{
  "n_layer": 8,
  "d_model": 448,
  "n_experts": 40,
  "experts_per_token": 8,
  "d_expert": 128,
  "d_shared_expert": 128,
  "activation": "gelu",
  "moe_layers": [1, 2, 3, 4, 5, 6, 7],
  "router_score": "softmax",
  "normalize_top_k": true,
  "routed_scale": 1.0,
  "balance_loss": 0.0196,
  "balance_bias": false,
  "router_z_loss": 0.001,
  "init_std_router": 0.00664,
  "lr_router": 0.000879,
  "vocab_size": 31118,
  "norm": "rmsnorm",
  "norm_eps": 1e-05,
  "tie_embeddings": false,
  "optimizer": "soap_variant",
  "lr": 0.00191,
  "beta1": 0.95,
  "beta2": 0.98,
  "batch_tokens": [32768, 65536, 131072],
  "seq_len": 1024,
  "train_tokens": 338700000,
  "steps": 4464,
  "dataset": "wikipedia_en"
}
Below are experts of layer 4 (counted from 0) of a mixture-of-experts language model. Rows are named router (the router's row for the expert), up (a neuron's input weights, with its number), down (a neuron's output weights, with its number) and show model dimensions 128-191. Each number is 128 + 24 x the weight over its row's rms, rounded and kept within 0 to 255. Numbers have three digits each.
Before each expert's rows: a language model's description of what the expert responds to. This comes from a sample of Wikipedia text that the model never trained on.

# expert 11
It responds to: Adjectives and their word endings describing size, quality or degree, such as large, shorter, distinctive, major; also more, most, million, %.
router:150164121127115112129106128117180115124117134113104167124115149122118129105135083151131163130138104145114161142163110128155110104156101134119142127121114130118117101129124110119139121116184112
up0:123142154101138121152168152086159095119173086139120140132139180103174118101128127110109130149106170075109173199100101126167153162139117110156110121085136118140116168130117139088122105155150107
down0:149152122142131109111113099123125144132173083116140132159115110122162138123107136160164163134118161151134141122128114102121174116112146115119111129093153124139150140106142094090131144171153065
up1:088077155170140070143121139122141147129146169105157130116085161098113155128114093112119129160119167100152119115106118117173126138142094133107148120117095134144090100104122136086142133149133133
down1:100151124084141145122077109146127149131082118110109118117147109133111085136144108120162107138151077119112128130145142149134138117150135135194084116128119117166126124144119117111146121141157159
up2:095110152130103150122129119113119120155151109150153083153165112126147081089122096134112119157098135103140105121112114155122122102135089105096133174113096131122159091156180122112130131135103147
down2:160170120124144087117120136135140121177135098109126121105115133117112122141117124100137141090126127119120091118130118148190141134125156111087143102138106108125100098127107134107103146141158149
up3:154150125149150146122150127087129107112176118116115097120118138120113142096128143188100146110142139149140136170090163148122128118158154109117131137170111155141103144158131155076120145094136117
down3:110147115131098106124105112095123083092128104138185143152130096147131139120096135179154171093110123103114125159122132090119109116152121136066146102092162177148127087132118134159143167102153161
up4:167128146130111097157090112077166118150141124124103103131157101136128130102097115113122121137117118120149106172129157128135139163128126169109119139121131113120101118086080112169133095125142119
down4:140151123125132189150111177077141098131132128156112156161167110152126138126094150097127139152136109148105160124091135132095135140117114123136128123077096153105142100147166184114141118075137094
up5:127156120112111126146104094113136142152157140159071080109100160125105114105135107111131120135151135147124165161084138154150139117107128155141179115122181101114140122121086151122159109146161118
down5:167177096144149159108075163079141109091136178180172077074089175115073095140099144143175167127136123133151157099119095134127125148112145126110115161142114132133166102125146107173113144131125136

# expert 29
It responds to: Initials after periods and word-final pieces of names, as in J.M.R., F.C., Louis C.K., elegans, Jones.
router:137167111122104186137153104128150130119134121086147138122168133096123059156159133163153144171101121147126129130115097088147120089106067162132118142122139112110110130147149112145072112130161131
up0:110112127114143141112073140131088109123145172170128065148172141136111118143130097108119109140141121168182100132099112112115083097135127136121140135131106106113121107121137109150150150125143129
down0:147118087146125191143183125121143133131106156156140158116152099126126128116085095140161132126171179114097142088126059136081150128119081177122125156112146134141130146164114114159120128134141088
up1:114090154139157085146141128145116145142094169099152132121150117109149102107166132137131144117178103102116160099136168148157112159104156122143147139117152159125159128173115130122113145137144144
down1:148139147125136176149117117080144119138119108135167144131149152125084134124131124166164177096136124102103126114106130145146146142123142160137152123162175139115142127139111142081107140115097136
up2:112084100149103154102135148174147146158068127122134143106127134139089141126159115151119114134125065117140141155096132135113093114114129145088096092156192126119070130166109154172137132132140155
down2:131141128131146167134139129155146145104149141091152140138129098113139166179131069150140140131148141124152157158146138148089086106081137120121130138111134159137108129131115141137119162149152161
up3:153104112127132157125127117116141094119109151146129122134132119142123125141150124132123142139128130120132160114125121128158125063104103097138142158123147136147098101120120176114154152164127143
down3:145097134132146120097126158104163140123114169133098083125131082163075125120129131105053126161134140129151086097132119109128094111122130106089146105129115093103158132135087145118184126098148134
up4:146138128097072185110140102113146163152118132155142130166122119136129139125166124129086132120104116113093176073116105145135141146112110118134197119120086127120164125137116099133092073103124135
down4:058114154153119105116145094112108128124112131152148074146141129122137141123138127159077096125116161148126139159146097100112093122142098157126104144127142128129132132188117098118106058140141101
up5:104160159109125178118137134125139136110101117163094092123126158072116158137123158134155116125116119124126151098103100138140119146154118136113153132089117105128152141176140121171140104172129151
down5:159111162141137129152088167120120128167132134158134116095099117143150099124091111129082109136112150093094070129109173135151123145154140096104099093132109127108140137101121150162135084114188109

# expert 12
It responds to: Words inside names of organizations and places, such as American, National, United, New York, and the s after People' or Women'.
router:127169117116113151112118146103169124089164107117141139082130142144154124133169078128162183110133116154124119204156126129138103098145148110109096128108165117114111119121154106117080128125146123
up0:130122151090108118118136144111138136113136094152100159140124161165121163141154128118143140165092095168061142156154170120118148161132114066150170121135136132136131120164117129109149133126138135
down0:131148119128106147076105141126127153143134120150145103147098152130135143143110123190095101088134114114125146146161102101110168110170102113131128160084181127119151143164110138129088130110103137
up1:119125134115117142152138152105098118157107116153135099126120164136149087139160154147137130127110166152137104147158112101187107105144133168120145115075109179157109138136124140132041101150156076
down1:102087153079184085088103123085107138111121140093123143113132141132135122114138117118142135122128156149101112144141134118129140126135093128167123165146147104156125088149109124158134126126146143
up2:167160122097089159124095107155155145146138150160173116105106108140129123102167122119127156096132126126140127134091096110120116131138089119128113136139105159116158162181119122107138104080091119
down2:128142180149115130113101133104084138145139118134137101095153168120109160133114151113123141115129205122168141143100110085113147141129117167109127117127150128151116112150116124168143122131128106
up3:146186126142136182160155136126156135096145087067150113093110134130125121133154120116125151168122124152118132113075147143090109145162142118102157079087132138119142109146141194104085086178134132
down3:144124098165111133128120158145082090141138141101146136170114165112090124111124105108132138158139100107131154137118114147151113107124158143131109118170131133130153110124108168141119107144182171
up4:146157088115127174167135123114161118121119129138116122140108180112114087129159128104114164091116148127119101139117119114134173112077136097077143162094142130114089139140126120101102132162142100
down4:127117092149120135146147095147169099137152136136152113145085143142130144121107133112120091139124114150160133150109143125118112136116145165179134153114109136136132097108108122124127134138149120
up5:139140129152097173154088128147143124105153135166137103146172117100146140145086110130134166151096112151099096132158141155155111110103128142155124141137126150135101094146128124161106087156152138
down5:136118123078133138105138138090092162111118131155109150114142122073111148120091119137114121125125122131154105138139102127142094127129140128093112138183185110148133103110092122120132129124096103